Below are experts of layer 4 (counted from 0) of a mixture-of-experts language model. Rows are named router (the router's row for the expert), gate (a neuron's input weights, with its number), up (a neuron's input weights, with its number) and show model dimensions 0-127. Each number is 128 + 32 x the weight over its row's rms, rounded and kept within 0 to 255. Numbers have three digits each.
After each expert's rows: a language model's description of what the expert responds to; "comes after" lists some tokens at least twice as common just before its tokens as in all text. This comes from a sample of Wikipedia text that the model never trained on. Tokens count by the router's weight.

# expert 3
router:123150120123103099168132114134105117068125111213107117136146074112128108142110129117008153127076130138125178126148199162076140145159120090088107111090139107134104159131136124124102227157168150179138092146104140155103125169057194154080157098122135134114109104146135121181109129132146082131115137117182094144137126095114143152062173109175137138150137039128118143112115110138176138139156
gate0:106109084068144130191139160194139165185156137144166119081165111083130087124158115066163156155142081158151109108165192123109151172127194179159124142100157065107105158135155151114122127175126109149115199120100150116118097126129125166115139163138212140162106134162162124150131172147095101112164123078089089179132129124139165129176148110095126172124093153088138180146172105122146159175180
up0:075136125161120112113128099136167140101079164129123069101071165119161086117166116072166139078160133120127099088063123080114193142114138079112135125163116092119137136094151140121121080076154131112099157171124165077145170083081104164213105119147152164108122074171138154115096115117130193160149149124136148106102156119086079133108092199130129101126130141133111124057155104221112157134138
gate1:122164164127097099107131182139110100082088105069147109139122114130109108162112027162128114135165100145122177146156056134120158102170148159069097148153142105085143148099140101131184177107161107090119137098171105125100180145071179172161144106114139153138135137126098189162234133103153199150118115135136110126106125066094121142158180083093088154125115108081116133143083123135124145120098
up1:123117129119153088139125115136124176112130158077116064111117083111123175130128120162142072109165155104210167141190167084104116178053129124099164096103156091126108105151047117171171146140116143101126166179120135122158098201102110160127117151098141102119105098069151123151152117141129096164093182115140113136087082077131138056113196117098062081122106141121140159145117140084131102165089
gate2:133163167104108133125059152159146120113131123130147056097138138166122079123147155158091170116050079124117173143165168214117125091122144183136141125116133160150098172166084155121098153133176071128097136108176151099164129105118150125087107154108101125171087102170157157150212149157120124138164110152107137153098176152167124117101188154186127129147133127197061100145175164154111148169124
up2:059054137117130152103193082158124126109116142170103163162152084115141123128150138111114136102121108161159102107181174069074108120094120151123134093100162055111118134103162171108166181148084176053173132090101102119113124103157090146101077083131137141111083152107122079116154113139189169131131105166154142157114135181100167154129138153152130067172082162076094174149123125143083096092119
gate3:142111067110162114143135132128105137087157121204140171154179146126146163152111176115179157096113137132116118110061093061089133106106090133117124203181097143182141097171090128090129149085134099136117148102108113097134173139093135088078181145180144112114102164159118090141155178184137090164162105114134074117174139140116125180120096096140165086163141088144200142103161141177088167088121
up3:113101076142128105153116097108074113077148131142095152160115059106115119132112095134078133091144176093152099136120142137101103126104103096080133126145125127142156157093101156120166157094189130150104126108187084154149183020105141116064123118159168131170121191150061156074151126163154145157125175129135130101179139122170167116166146084129177130113156111091096119119152094139109129033170
gate4:102164130160132223128095160161135155083143124112113117152117117154154168153177108131155136190128117131082090183097132101133094124099162146135174127128128150114126101222151120183099146085155145129139166177155145099126098111133159201169129173097105081114119121087119154147177122134100130118126127126145150130135134147131112069159061158073216086097106156040159142092172140155130117118086
up4:155110138068117120066168115169113147178117147157163125146086080152146154081189143159163066196079119164123131139162156116171125114168144127040106135113088108101075097083112179149188141161128161161118150174141165182118091212124125121145153180124189128152144182121149122125100134138171137148134097117123095186086118115150097121137142068137158094084143114098118117142113101085125135141105
gate5:130119123194188104136137141105073129150092131158111111126183109129107112090144149140118134097175119092126201124067125154143058124171143124176139127129150210124141146129114067098087130122140064096117080062139100122120152069091150160160137138110094112071181105062136083120169144098094117122144071165099138131125133110118083129110099167073138175117122153094075180100134194167129123145118
up5:123141142160164145165138128131159113121138052065087123098141121090115097021121136166134062118159155060125120130155148153123113147139168129137187144105203092085163107127099142133162175129117136092096146083102086157113128135072128122123077142117143140122100171174102123127195110064048112141122090091098135140107116082137115133135103177110146150157132135156056117093098143182166096109103
Table cell abbreviations
comes after: " |", "|", " (", ";", ":", "N"

# expert 8
router:140136097157139179171059124078098142118128120126122081057103138129124109204133124137160155044153133132137124172153172138133157086131165101154136162100132129114215106118114129121151081104155129127085172091212153139151125164080141143112122112123146087093133121074147132119136125159108099122144133140098132126189139155137185167119149169087125093174223176140123189128095176151160117125176
gate0:112114080163119118138072084117129172132167200190142109117148126108132152203109143182141136088119194162115128148109165098126116107162121169095168081124125152126146121107091110121141125127141166154142149127111124108146105117136149186142066187227127162126161127163134145113049086183129169105104160135200165097144116162134166168139100144170100038130103096103148174107135121099134155138129
up0:161086189132096209161184124116110123124061121163086118132053121134117123163146102119155160131156111087117158175172116140122133099101114133133108142123166153135115117107127137154050176150164089086099093217119109093106127122130165137111150118106117146112141132163119179105107110101108154197132111054159150088157095102119136156113171147096103096157084211132067123107099140094184091104105
gate1:117085149139119135167119068118076103144166205192152139168115085112126055173151176114133170067188158149148161155151131103147148168111128104118137099152144066131181133121097165175121083104124176127131150111132090114086104122106108158093141129144072075136112159097147111172116081152087110062119092146078155113106130182084093092111147145064135098117110092175110131108137092177096120153145
up1:119120106098109130116074147127135096101111087084154100146121132140086137147171123131125176168094221106147165167071172184182126100170079047110105160119063115155163155125095161156114139101143118153157094148139148118101169084131169123062150161124128181115073117145080141109125118074077132169106110122157102109142155145100153082083085125098130225114130112139128140168126146093122095158100
gate2:097108103111130159130130162153159165108095062148098134113162162133189070160104078074152100061131103079111119152065151152093137071120119108106182132189152154100131067152095120103170205162117128145136164109098134108139117120139093104125102045185160117154121160092139103176156065096087117144143162133111162078131090096125122157138162129126103121115169079138116060101169139159118118140112
up2:146139108155110128092138150190144052151115120168139147118141144188201151144106109184113170111153094111144150165138112116170104123138099117096103107071077144178124118079074097178182129135187065095160114123121144146158180102114113116060117125102149151120154140169160134173124160117108127138108096135200118098076169125106092154102077120179186122148147203142162094147175141100162111103126
gate3:123175102154131083137125130124142105166099139123122137124124182172078069120127111137137114110176111191123102118100161162153109123191123096149116144132164125073126143211081153108133112158110108136142180200153182130114121124079104143095110180146085110057090047074097166126181104118127160104111085136129126085148080178139143127085122144096044105162145183115148137136134132157061142124119
up3:103092119144077165102074100123059083157117072085108135140075113164147140159155091162119160108146124028099107037163122126154135131151151150142195161164135125092143105106145146145156164066137090096131118076153181175129158061163103138101112152178096154175126144121112125140109093103083167131128076140148116116100106197146163149145115150125091135141077138119143154113108122136089075126153
gate4:143149104134078135155074107186152107117168126075102101142120156137134084187135123128182180129208070156132124116169168121179151190090090120160188163159138140084122115097113091057141108085118149125108094121141107089163130169106134095156138133114081095089159144098135136097175081086136162116118053118092157132104169093156136099124169088123075134156156143083097166136190139126151117173127
up4:101150110168192092128125128157188100086178154102142141197145133153123119136136147108146141082109137150153097089124163122095186184110186098150123123147105077111107120146109099168128184131087145191134127092136148159128117118167106130139166138138163159121161197140100145147211105098163164153142163145114055157144171099142118168162112156081156103194118099118122157093139164211166092153085
gate5:177132100111108200165119018106160138133179139117116163114098095105060144167119138075133126117082108176086171123109138089119110113165116137146072125032149133121169107129161169134095112165131083156132160114075123084101145130100114146089128067173106124115075138108099103106163069136105117131159048122061110137110154154103096155129146150106128093146180139157126083108108149120136117158127
up5:092169152171124155089152166126112134155193086129138204178121185145117148121161125125137184129097118135107113170093116163131104143037145111136139148157112076079092149124171132108122167102116141071136101173065107091075144150077107147109114104150148157139076125125119113171122129089085128214106195117110176138195093126146114188155151118178134098125117126165117149161113128158113066113121
Common nouns after determiners
comes after: " the", " a", " his", "'s", " an", " their"

# expert 2
router:125058129137128091070116060056161120166099154099091112168120125119180078097117118142079097166087139186148160189063162174182109176172143124152013152111112095150081083157142185130127124115165109173120150111096109148116127131108125138095162174117099150129149104089131130120142121096167108141124103138125116062123174112105103126163131178156076101095108124119127098116119140148127112103166
gate0:114127014147041099111138139033094120151145143103087127125164169157144141141088113142085170184146129078149134159145093185160184161137132106118156186154185075120103155135111127104140153178159085110137151155189089104129116121114113123112150095161113141132119089095109102116117125132146148140064128134147042156133177094133099109112111144116142140083121123070117109144126132147176166105168
up0:069105130125181065161181140193167092130094108103114107150129128094141086135181126137105146088164123093138122110061113125054145151150134114167075160176140148130085070120087156121103151110173062100131170153157087107160147108101106117107176182128157179128184146125166113073073124122148068095136110096081142117085139127111058122147166156122110123120111112148150128101193097132101160133101
gate1:154138135113079113110195065100085120120120124089133130102223072119167082140143173143143128113090137111116071131160141215121107144133175114133143153124159119122112117164183127169114174155127122174092146127166119100123107109165160161180140177099182107098190099123109139126191125078139150106068121146130168122153134181147111131156127154072060134135117103197177186123121102114162125123144
up1:135094124116145102167119087094149206150085168165120079109090095067161136147110107109175113177129125168148145094141182165158198145121158144108129156136061162118136148143084137119008115109096136086181121124099122153146090149130085156094133161124161105125109103118112119098190196113213141146136129114088169122114132112130173105138163177099116099163106145126175139095132123121101161134086
gate2:084112160154141095171084161136132149166161107142149055079151150131160112179147160165079156135100145180092160126121157140144124103105134096135092115145136152151108136122104113179092156112157194176055089089102131159127123087144078155094201121207119139138053125176155159150156113123134154154157145104143128083107094171151125159109090107193116057153115144161088109124123114094151177173138
up2:162104199067109148120129130104113202086158122150117137186132176122116170115125120130123167138187110076145092122179123119144133106150142112120173106103091158101040091119123112158095066161091100157160124107133143155140207113120087109100110142143117118138145070134156139163124164140059159130101126135081116166143064179129115180084151139139094102125123087150111108151057200172113088123137
gate3:112168111092135073141150180085096148151161091118156105096109152102144098128200177152088198090100135122109087136130212041085194145124148171173122098110156115108116148141148120143092123122136165109104125086108150134111104125143121111154156102096202150194127128110161114116151141154111171110118128107115099075123140089192024079130122115121086156120126107091135117115070139127116109159157
up3:134139073148105125182108176062151119153082132175143146166116139133112096137091156098091134160067139102143140082062054100124080100122137124104104146112103124142141094087094090108105158174157085096087093131128092120140206092142151235135149152183104144148118095110101059068134107198143128146136103125136116129137079143116136131112134112125087140170158071175116140152115116133191123144131
gate4:107115098126181142107177094070136128166101142121142186115146195190110140127157099152092129168109144184086119120116115160148157112107144104142179163103075100081142131140154131162126093120067135108083099106185124155076111172099131119100119106105151111116132148135157073091204189151141122137110083155125141165084088134102098150164070155082101094093172158140127061088136071112163095077143
up4:139152092148121145147116119155166165103126181085132128103151143143166065144105101191118122146107149125133147127117137120151151088091125119162150178150156118124096102089070156136151157113091119115124073137102185138154117125156194148153029106116110127177088120127101150077107116113199137111194150105143113132147179138163129028057138110129181100157141055151095091111101084111110109105081
gate5:077140185093149136086095158131084152136117172158108121108154136075114080130168124113044127174104192131063080172123092084118151082099125104068078127141165180131125139096129144167102149190137111171125157151155088130121123101072116111130198128160104141168103143091122093104150125164174081174124099152128123115147117163182110089108112120099064072152085123106122147173075139162119121132124
up5:148112149115112102192074126125167159105143067057176100125180104161061147126149163110126095110136125137138138053073147142111074161125071134130164109130111155113172155082156117111145130123087169146116127171147112204156154089156097109127192099164132137089080106193142134154143093148125139088171138141082142142157141168127120111116037138176128103114134164169098097121085129101103147082091
Year-digit prefixes
comes after: " ", " |", " (", "–", ";", "|"

# expert 5
router:116132086160115088157133045145162145148102147153111149049160101074129151114121140141166122114195094109133157121136171109177060144132128106106146143160161157140090106062144158140117085147090162145108147152176134102114116177106065133142128149121123138124102149166155073164148147091114115106165139147155100158149170142076195091137155093160119125120191127158136175101088162136217162061154
gate0:063161141112117135157119175115133114168149119078121095125158120156177111129137127134157126129124078204163110213130098145138149170107172084138160098111095120132105135065178122142081150140155145143070146144160169136134105082103081133157144111146105104141159208127115146112127128114155073109156108047176157126114086160136121126172144122118168147162195165115092104051149106078201147101127
up0:152082093117146092104167165093078154095122111113115136131178085118120147159127091141131100121098133085152116097107100139143141196145130102086157153102141119178134113129137088070145132190134161114069170172108096170147197141152162155144131143141085115109142156113134161039156124119129086074129079152154146100135097117111138093050151118061104148112057079111168104140198094134142124064102
gate1:154120105127098150102126123099151148112100089171136147097157114126108105062144110147106131131122151083144090102196128128139141079171134129143184099186126143092171139093095113175112111169136071123160096120157096112169158158093092219074093162125096095119081102096111075188089090142193083142065118101130135060144206182164162131152127098109112130085157111118129108131122134145153090105096
up1:149095113138091122155148152151132162066137157162158109126112115157101161166132134153221029152168078155113154128194142100178133120140158110061102175096161089179111097116188114212136135137132144129104099094173120111129108174145145170121158107092148160100141128089149108128107135104110062101126129073128113147165095123129131137185125073104150116138157094151190134080169156109113095095115
gate2:057168159106141048161143126101154164116118131119160083154113136085095111139147068178110122095146135128181158139126133163095118092137125158180100111146161065112108075119138166119143124172175138187115100110113103091159152100170192174161073082130128146146127188140201199114175134148085129091134126104130089125173089172084173063120122106119104134131157140148178145091139103116126143115098
up2:128123120148111045179133141115124125123144105168068191141072107145102192093088103155155102131172117100133118123105146140172136148148112122142126128119102120122180106146074164106174171074067157103226147107097066126108144081125174124110163114141073105143145110074101118126170095127152066138144123148124202133118116173149087130086135091128135108113081077077162083153146105167083116128127
gate3:097079086155161144123117091151120151180086145142149135109127095109105136141142157186128137043073164193110130199160101144146126083117145100090150132082108146130135144163099073142165094130154140125187167165119131108159073165143102110143092109073102149083116185122102109094093070119136162182103107119133150123124113158157122118138165179186087144183158124168111138113158148141130200178195
up3:134159135148070134123094102166085140102135168177137138121150112113116115093173124128131093105209147162156103154130105099098119138139112085091137091156047088100147127149156123091127153144126148131193153188157122117102131110119171170088080108148136103100085154141179033067095124094115080084150124050138091136136123135070129144200135141159132119106153134136145133204185141087146151168137
gate4:125159108134108145099167148086128133106097158096179072166103116184130105124167082160147097152138184128175144153078148131143124109159174150055148103106100095110178110092143117107170081086181091164122144130134099170113070110067120157111113121116164093106166190121100069173192148098166135137114109113100125118109210122131158127114154152058117198143176113200118105120133111129138118124142
up4:165139158064181156153126119130125200138096131143111091046137127114121113070167153107121100129161127150111134098108197141101125094100136100162126114059129140147122069151149105132066121117105112148108160111157128110115104142044145089114170171103101125105165109064095166110127101076072104140162146108121157211116095119122114097172175192128100134168097069075144077124152155154131136136127
gate5:120163098127175122102159167129133132144129101114179096095143119129155062147139169109120123151149135154102220107131126089122166117143157152104163132140108131106099137137166172096090110135060078163042187122141176089077125134092086109161098124095150158113115101148169103157092154117126044139142126097086168115127121183102148176115142084117125087181103143081082142171156162070143181140176
up5:133100133124123100108123179118124083075163129087143119133072138096147134125139153126139165177091126150166078115161103078144156164155108168187148108149110108130179163154131165146183157148173104199151078142080074165155117114174085118147169066075105115170150129138137126120096144181123145091117109121090109141187116134082146142221092091188167114144165142123187147139105126140095193143113
Infobox and section headings
comes after: "-", "==", "|", "\n\n", "===", "202"

# expert 21
router:094162087158137153123116088086147070144102075166130031068156097173123061089183111152145121132163074134151119121141118151178084067142048047136117103098148142123167161118094108090139121137145092062180096092110103101111123151130119089179126119128126184092157161145120131125129129130112133093125109098082121112104100146133050123185089112096164120143104120123108157114136179125146139116124
gate0:117131144138103126084145151115162105109112097122136086077172108116169089136108189136166114094122231054157102103174095123114154121101140129112140139098128101113148099134153058137094116097103121105114090119148080154050138143120133146136144105067089148102184149137112141078085156140087167121134083094080184139070102135197154101139151111142149109125143060126168078060135157150138131174157
up0:141122158176178128171151162102143123124142146163140130107114120092104227149127101179129182151149121087114099144168135136044194091118168134144106143148170164135123132111085078108148114140096137129111087125182101073114069126113109137097111104047199135176190149149163183108132134139160135096061142112119140123182140099073139120126127111154092101178091166128185130136153149168109115119159
gate1:092086191130095102175128182088157105112104136178153137085160114159158062138160120092108097115135175121143146092117110213072119149111125112094094185116124135171185159104158152136126082115077126136109161109100085117136074153119121148110153121119162137097149135164134067120098154121139120077125122146146128139119123177175098085127202085044108111138055162148108108121173111122097170080163
up1:109103096123139131201167125131142145139106122149105112138138159089130144105090099161116140172102139112107137095128166155107072151173131058118125120113152157185095151163141150153157184074144160148161092134101109159139086183121159102092145086131099123141170192067205130159108154081154176139141159138229154099122172143124088113185134170112150102156151120076088116131122118056080141095146
gate2:141147053089132166150053059100121129150117165118108164117125139161175108174166100090094086110086119153063136083153155135121132144119071147111162089121173103150124127076148084124148127113116091156123141174076094104158158119146083082145112072207150086103157171199089163151096117086085147137183127134122104114081107163167174158141089128138121145098147145140104148106089139115140134179159
up2:128143159115083086117196148135120119123039157139108187140113134146093136132152152111123144145114086151130123165104132152112119131060184066156094161148043195155068182158096134111090151145094114093162153155164098087052174082127118193141139114166146172119112124125104097111168093140093101085078156151138139115111109116109148167110098144166084134142088121158183169119090144164148140120116
gate3:180114174133071185087115134154155122118169085124227092169119122165173107116165153074084113049135125132159117098138215161145163105082087075111120159124145119139146176122117183154112156159145088115165176135099125130091116131088140100160146155134083083126161167145128141139120122099205127145154078114113128128097108149167137121119117188132176102153199135135142139149083136123114101169142
up3:151099089099122135162134224166103078175128147123101136166122133163090129142135156137144141120064074128164123198112157105078186122102205136125113153114139129105167130121132190107108086111106128137069093153156141126105123125064124114116088114109140134104146128152148105188114144088138178138120113156121121143119147154078143171114135128216056134123084077082104155113057177064112111114136
gate4:139105151085166122127127149112089145117100141125164016118111163165098133107201101097146068158111105119130158080108126114159089087132107130136119130094094127139111130150073130148124160080189119139196114109122117172164124131162148159112103142077171174117077149177053165130083125090074177100088119121142083110117110203108147114115117160095114114132107118147083068133122119061123136157175
up4:134155072125135136102169141103141131065075105155141149104143108114093155158168177118134111160138149164074148120139063098136112110181119103122123106107136146118090172073147125140069133107066105143107104112146124155173144170100181165104102128133066137152112118105153110142096168119172074115183162194092113143102111112158146157161096068156102147082181136165120147123078116122159240117181
gate5:139094102088150120123181192127112159137170219133150155146167088132105127120050166083158129119150132060132203097126079196121101136164116084139116068136102052105093104106118166132184181105091074134154120114116095095135124161158144100134087121170143138153151121137111137110096119157131153098169123147124145131137137146181151143104134059114136130172145085182081139161111079158131131173154
up5:130141093156151157181114174135091126132174112122037100085162116139144149103140095136112180119109167120066144179187135179120127094094113128118139135137114106155185151218139182143131137147175142120156103094162117122145094166082126126150047166110148110160070130072197120131081099120122156129117097153084119100130132146184101134112124090117149189134121126109080070105140118110104205120130
Auxiliary and linking verbs
comes after: " was", ",", " he", " is", " He", " and"

# expert 9
router:105190109092100118137114109141103160145130174104079118129115099112075084122124121140129174148136119095146133163142115082068156213085114094090150086166142146083139096102136114150108115092115183161125150105173122176119144182146101089191143160118183132094164091102121084036131138093118166094100137144148159137103122127108078128164126173126121137152184089081170051121081095152103081143099
gate0:102087133049145122135128088137130060141140117106086138117139130161117130187116139148113146123125103133080140151104134131083107146170149124084094072142085139109130138065171089126149100191097113116161129153157128171134117156135150113134152146181183159144124130158128113108157137143033180121002157160144182134147129115121161125148136205087127102110197148107168162080143134076137120156131
up0:173184112151111110190160114150128121163110155104161110131160086115139112030159106124108172162185149099140117106171121125178171122145155118117099123082083078054082069107131141152108127157072111118115165155162110136098077161119117130086146105140105158140101139118126151172187159127087098142064099103104159128158115049141123076095118135114119076188136104148106110090153159185087106107125
gate1:180089086108123115070147142160099085146099115088076085138126138105143108128140178148166152134117116149089066149146194155098115073115080114092202082172141146119108133167129152139082031189136102133151170119142087091151145177149135117100162129147124160152123110136140143094193198140133146093157121147134134111104098127127127171191084156112050156150146102140191140118109118128073136124118
up1:128118098151082147174092125095125160129154130154122167177113077131148154142131125073090144143164141114106085141118100148158093136135145152131143151130148138091091132057178179181161131133184176181027079125128090149120058113129138129133170147097078111120140163116152075141175143134125083138121139167118130143141154142094109157132052153156151055087096149145145155122140120050096083068104
gate2:115150130151060175100141118141125125106077103098093151111098157097167083097143130131087092088129120156132076196153171154142184149162122060131051165143145205107192129123119142120090148117092147115092172161158169168174098171103137132114105102118155145175149142141186079133206102160068110094147100171083118128118128144112139125137129144150177114177136116100169120095113112095141124079083
up2:124142113116116148089097163159097142147113053188170142162150119104130150133116173169137165197135130148081189147132116107139146071129087184096161101151201107153130103162081119134131121091093122121113174093107138146148112131172103075140108121137148162113103161108224148106079152060141142140091106153076106148107055189111139137139125090098120151110175185115191105137131134146182149118133
gate3:064147098096165098180150102106107082142123170104076110137138149140173169141193164151093181061120120145134159137101070070127141159112199114125134108144090102093151123165140127096166174132141099149110195139164171084111146142126160170076116102112118114096152121122111144091124154093145105134167137069101149120134152123147116155130096150170083086165121144185191174179088182118114089077157
up3:095107196126126147163128130150146102124084152120131093099115085126123175104140131141060173085041099112072112167122149128153065099134118061135142104102119116073130095176137176152155139112146053113172136127071158092122174115093180121169088102089129100088116103143088129114180133126133168186106118125122150143080157143138094124098116158151173144112124062187130134162162123186184136107108
gate4:100170131160125129123132130108120142154139108156154102125113164074079128154125190196102194110190153112127126129098088135082131152153082159212094138056166180166166125142131152137059150133124115114103095114146095143104174157116161174114186090121131160089193148135103105132116208147102102109110144103160121114124140190149126095155156133081123106138139137117205131106164099181080175110148
up4:149132162104087155128149127148114141118151105117185147126124092108168097150107188057121154140139117117139066104153082074148113120126119104165118112130106115127145143133139085206063115157149067071138140139135081145071129065122177187138107087111068107138090114088101118081155120207099097160083147118120116116122059146164173109139086112108156122097134107117126146149099124131127071039084
gate5:179107122134126120155087128115131145143168167182141107121138147131105182162139165176079134115197117090088107140163190099168191099156157078066109125126140111132158133181180125119095134114129160137137159163140063070119119179144124150069074163202149192154110110143137168130108176195124176065121103173146128159128119162125151096189116153172100135178135124148119112125134099139089118127109
up5:115064117127145143110144115133123153052100161149139119158113148217118149172093126117131155131147178144152201107115135094099106145156151107165142110081142159113179113111164158132107095144103085126137090148074098119097117133112080130082127055147158120136182125158122127143157157206115108083144177096107156138107099179191109174138202112112184110130075100157133139158144193111079092084127
Articles and sentence openers
comes after: " in", ".", " is", " as", " on", " a"

# expert 12
router:106066156131133178169121112131093111100119087100125111045105148161141136174101126149176213077101089117127134131109109118123216093117158139058094110179104132143101114187130143119142125132067161143117146145157134148135149131089181162119151141112135093116114137174148110158138187197153126115131079085134089158132132155115186214099159145132105126199145173084117134098147092110122132144161
gate0:137155133132151127203094174150217171126086137150169132086139194077157128158102143202120103116163164163147095137139166176100138167110113122122080141115148133117141123136070124142138137143124118160073077117111146069167145132124131161113164167141141107103173185159149135169063114140062148109124107150117149128097150109123123190123149127159080108134125080089148142100180088154062183075095
up0:126110104106144136113155139128080112143180195145144212190154136178089147141164172122152117091131129118142112127153112169132087147112138084120080127168144102069132213110079117093137124180071102098107187114117065141069119126146117147075067093144158156131109112189128124075157124152111112161142153177141124092128133035124145129118086099148160111111149199125127160153129125117141089129159
gate1:101102135141109112166110170141134121141117085055168097068155105079150169103093103057151136144172109121151110141121136134112140089120121131181075170083058156146137110147129151181145115111076121113100116122123098149103122118036160125117149145096136081145143109130180089143109188173104093126106067132148202157087172170094119203135147136083137193155148141115175146078110114117156131119102
up1:172117062132094136082109202148152164136069116096212126134138131106133174172126103098122098135134151127115152112137107134176127153128161152062075196159097139160120186064081123160162100110083122130143152105133143095128087082157122124051165146137143102176122081124150111086058137092080120101130132097096139111124169102155153140178105129096115124123129122188101139130192103124074129088103
gate2:041074113128088158110120073118135096147032164141113089087140108117093102144149119140143103094076173205134140172222116123169174111158129177087133098121087143118106143131103077141089158150125075100146091128155129081117187132089140094157134153189109091107137110127106144110125125116118146146105122117063099120086136105106139150109081105165100149145128091140119179113143175104140091169174
up2:177090126156117180081102092117114133094053148113205189163174129143111123149154123120128122123130094180070145095101121038133115149121094104082092097058099112111187126189135118081110091108103133139142123133168187108061117138204131129079183139132117132129152126163171173113134111131150156090110095119082120093125130094110092125150111111130184107140064130144128118147149097105173147157101
gate3:079142062099144100144130108162138171095128093120093162144092067130100069125166099131139118060115064148175131114141132129093122151124114154138119161129129079109054148134102155162134084141079107119111087145176196078107218122137107165128179200125079153113133082228124097145160135140067148134086130128078156161151098112140148169134136144132084137130139132130151131137151143183102142131136
up3:153149112143118109070091117094141131120126114182148138086053112146128135106127089129160195131139122134163119117078159152117163143152113107158120107161081166097155056128112152034153166169123056134153160097093119164129129193163078114129132073155133122124101135133126086130088117085217107124140105147075099165157076113185184127193135127137069108121135095155104113128145138128126170169154
gate4:165087111102164131129185137171084108120056091079091072101127136092105156132134132160144109106147173172078172108173085095157086137131151146069148145158106114150136130187126056154109163131134169139127104077119135146118160122139169076105090107143134114100129129154147154070108143116103147135114084070184120126124132206151153070114140160050054128106116093104117135144088091110125088171147
up4:173142189186129091090108117166177132105164121099175105176084117073100148125112101140208137092082165166121104131095120172110134101133124126157137169124172110174132168079159108148220124172171086183119122125115135146182154151184141141161083164125135153138102126133174110148166129095170070180129108115148154101129144155138123141148163164110095134149148116122087207166058153135117141113144
gate5:118100151111142134132095160104126116146101111100105090123154132103108167100156144121144113171121148174129121153088140073125140080171132179148076090107082130070121102110142143200087172102097166156163073182065142112116138115052133111161108172127106143108179143155104157114185174198126130125105209174085190116152103114100151057114134148113111166172128195148149169120119082118126114112138
up5:115126137109087112062124158142166098133133110146183101159106171108125182131154120161136090150165138134160150142108103115112075158128104100158148113115190151134154203150081191162115141133145132191113157121157090108122144092165106099151132092161166154152120083054149135132117111166146148106102165035068177101162127088138106149104160120185130125165087110138091083198105100167088076160114
Proper-name words
comes after: " the", " of", " a", " The", " United", " New"

# expert 17
router:151152135117168068108159176147088115064192155169191130159170168158127150093102136132137123131171178173109103205145123084127184175155106131152083110165129143135111130166152160168136121175140124136166081189101122111111168166081167166150121191150132139092119108114069129093125123078109110084063127147118112149107110106157042101117097107116118117118167088151132096166118150138070129157130
gate0:104113130095098150148153129118126165085148109116145116081134095106036149133132112141154135133193082179193125064100077168110130144124111134142119071129159149100126114129195162134151112158149150128130165182136079146123098118140143184137110155110104098150111127130031049142127085110068135099060109123103119148157110092093117141186110143094122113130186167097109166136154156153080171169172
up0:144065151141103129156153169149119131090136170103103074071133135064066101142038073133123155117137121086091108148168154154140073136098079148114139110134124129130091089124089169101156088121158111144122123147089097123116080211094086158139092091117151133117144078139082093121199144130153118156185127172123101097103160157124154095119183120071198132087153112155152162109181100132136138110105
gate1:185162151116128120157140104148137092106078107130113093151126091115116135150109128149126113094162049167134148147071107192126154102155105157155108129178178067141127168143138113174196087132121180152067206157139180125128134108115152117143176173172198172114116132126127108137153076159166132143118137207144094124170134126140097105148075119185173133112136111208176115128146103134156156146097
up1:117149219111141105131147141081175084173138106094065111126166116102138169136105171149163096082080136133168109066144097137056164108145083136195158133156159108111094180133149140154098102078142067148086101097113146123131184095131151106180144152121141097109170107140136067137176106097080097175142140154150114085156177143104128075147165104128087118152195135143091150108149143162150138106111
gate2:103155163096194133132128100194096118124127137130113107191192116121081138123148158153184118107155156175105113136182164109070094109119128137131144078108151113083156120161120168163122142142108159135145060124162178152082141128083110134161177141104126166094086145118131085112145153141103075124121187127170094181205147150105160112125206164121140069089152131122150170080103121152170117079078
up2:090135144128125122116121103167132108099158186083125098187099127114087157146077079147136197139119117170123107105162166151128141139125101099179101101138094140143155099089108079120152135138154129091129149098131110131109123166102102083142111122115068066100186123126097074152061091119118171114149136178058156127109122114131108221173125215176147121175117096164171090133098152101092137063142
gate3:083105150090089122160085156084144149091167082122124141125168129080159147113114147107158202105118102108146120172119164121097133161116137128164135136147155103098133146157183081131139095166129075132101173081152157125139149135200151105182113110134193109130116166131174112116159088112098164159151118108181040024200094147155153128135182093152081126173146131111173113131123132148086147103144
up3:080090099146154131123116160106136122064131127102147136050160069125081121119085121130115170161149104120185163134101124120101093087143086127069075117137088121116097149143141149149128122168157141154078130140085089127094129122139124116174163110099205200163100099134139098142111125135120230158176121095101129091177147204177102109141143137089220095112113129150120146131133137110089085161119
gate4:159147122145135117146143095138114202144131084140124166091174127123107182114176103139136147055112184157105124121078074184187142128121064122107124136143087130096149133130143131149134172098110076186143124163111172091142145185155148163128105171201139139131123164083127194171109105097108208127145132114117160139185174170117077182082158098105114106123189111146115122160159170141135155098126
up4:145135131085103138089161103178109129130135169123201070111136124168088117060150068133133060151172181121144151191146118083100141123123136142109137199077099150158102110179092151160119156176142084149129123115080108087132167166142084137145066157159216119138198123106108118121104189162077133137119110106138179136150144094130109099088102078116110153158131083141116152138149117128163140092160
gate5:090141137121074110122116175043131118108088040146146151105102129129101137110164090150085150103094185115094153163127155115108131088127123120132137144104105167119176126100136098202097139086039148104160097132078159128089116137064108144202172133119149118133123094146111099110158167117115098066120161072103114094182114110143130116135106091106140047137125122114144219139094112136122167114113
up5:113170110125119147175231143135131080144126154084153134175066158117156156107074119084117113078136153171087189068050146124104108136148135155123179167163150088113171136110151098107110121111097103185120115123178099153088098123152122060128144145146080156141170113159107153080142114141093189152110112110134144100098141147129155135120108087149126062132093112159102182101076122138169113149068
Capital initial letters
comes after: " |", " (", " \"", ":", "-", "|"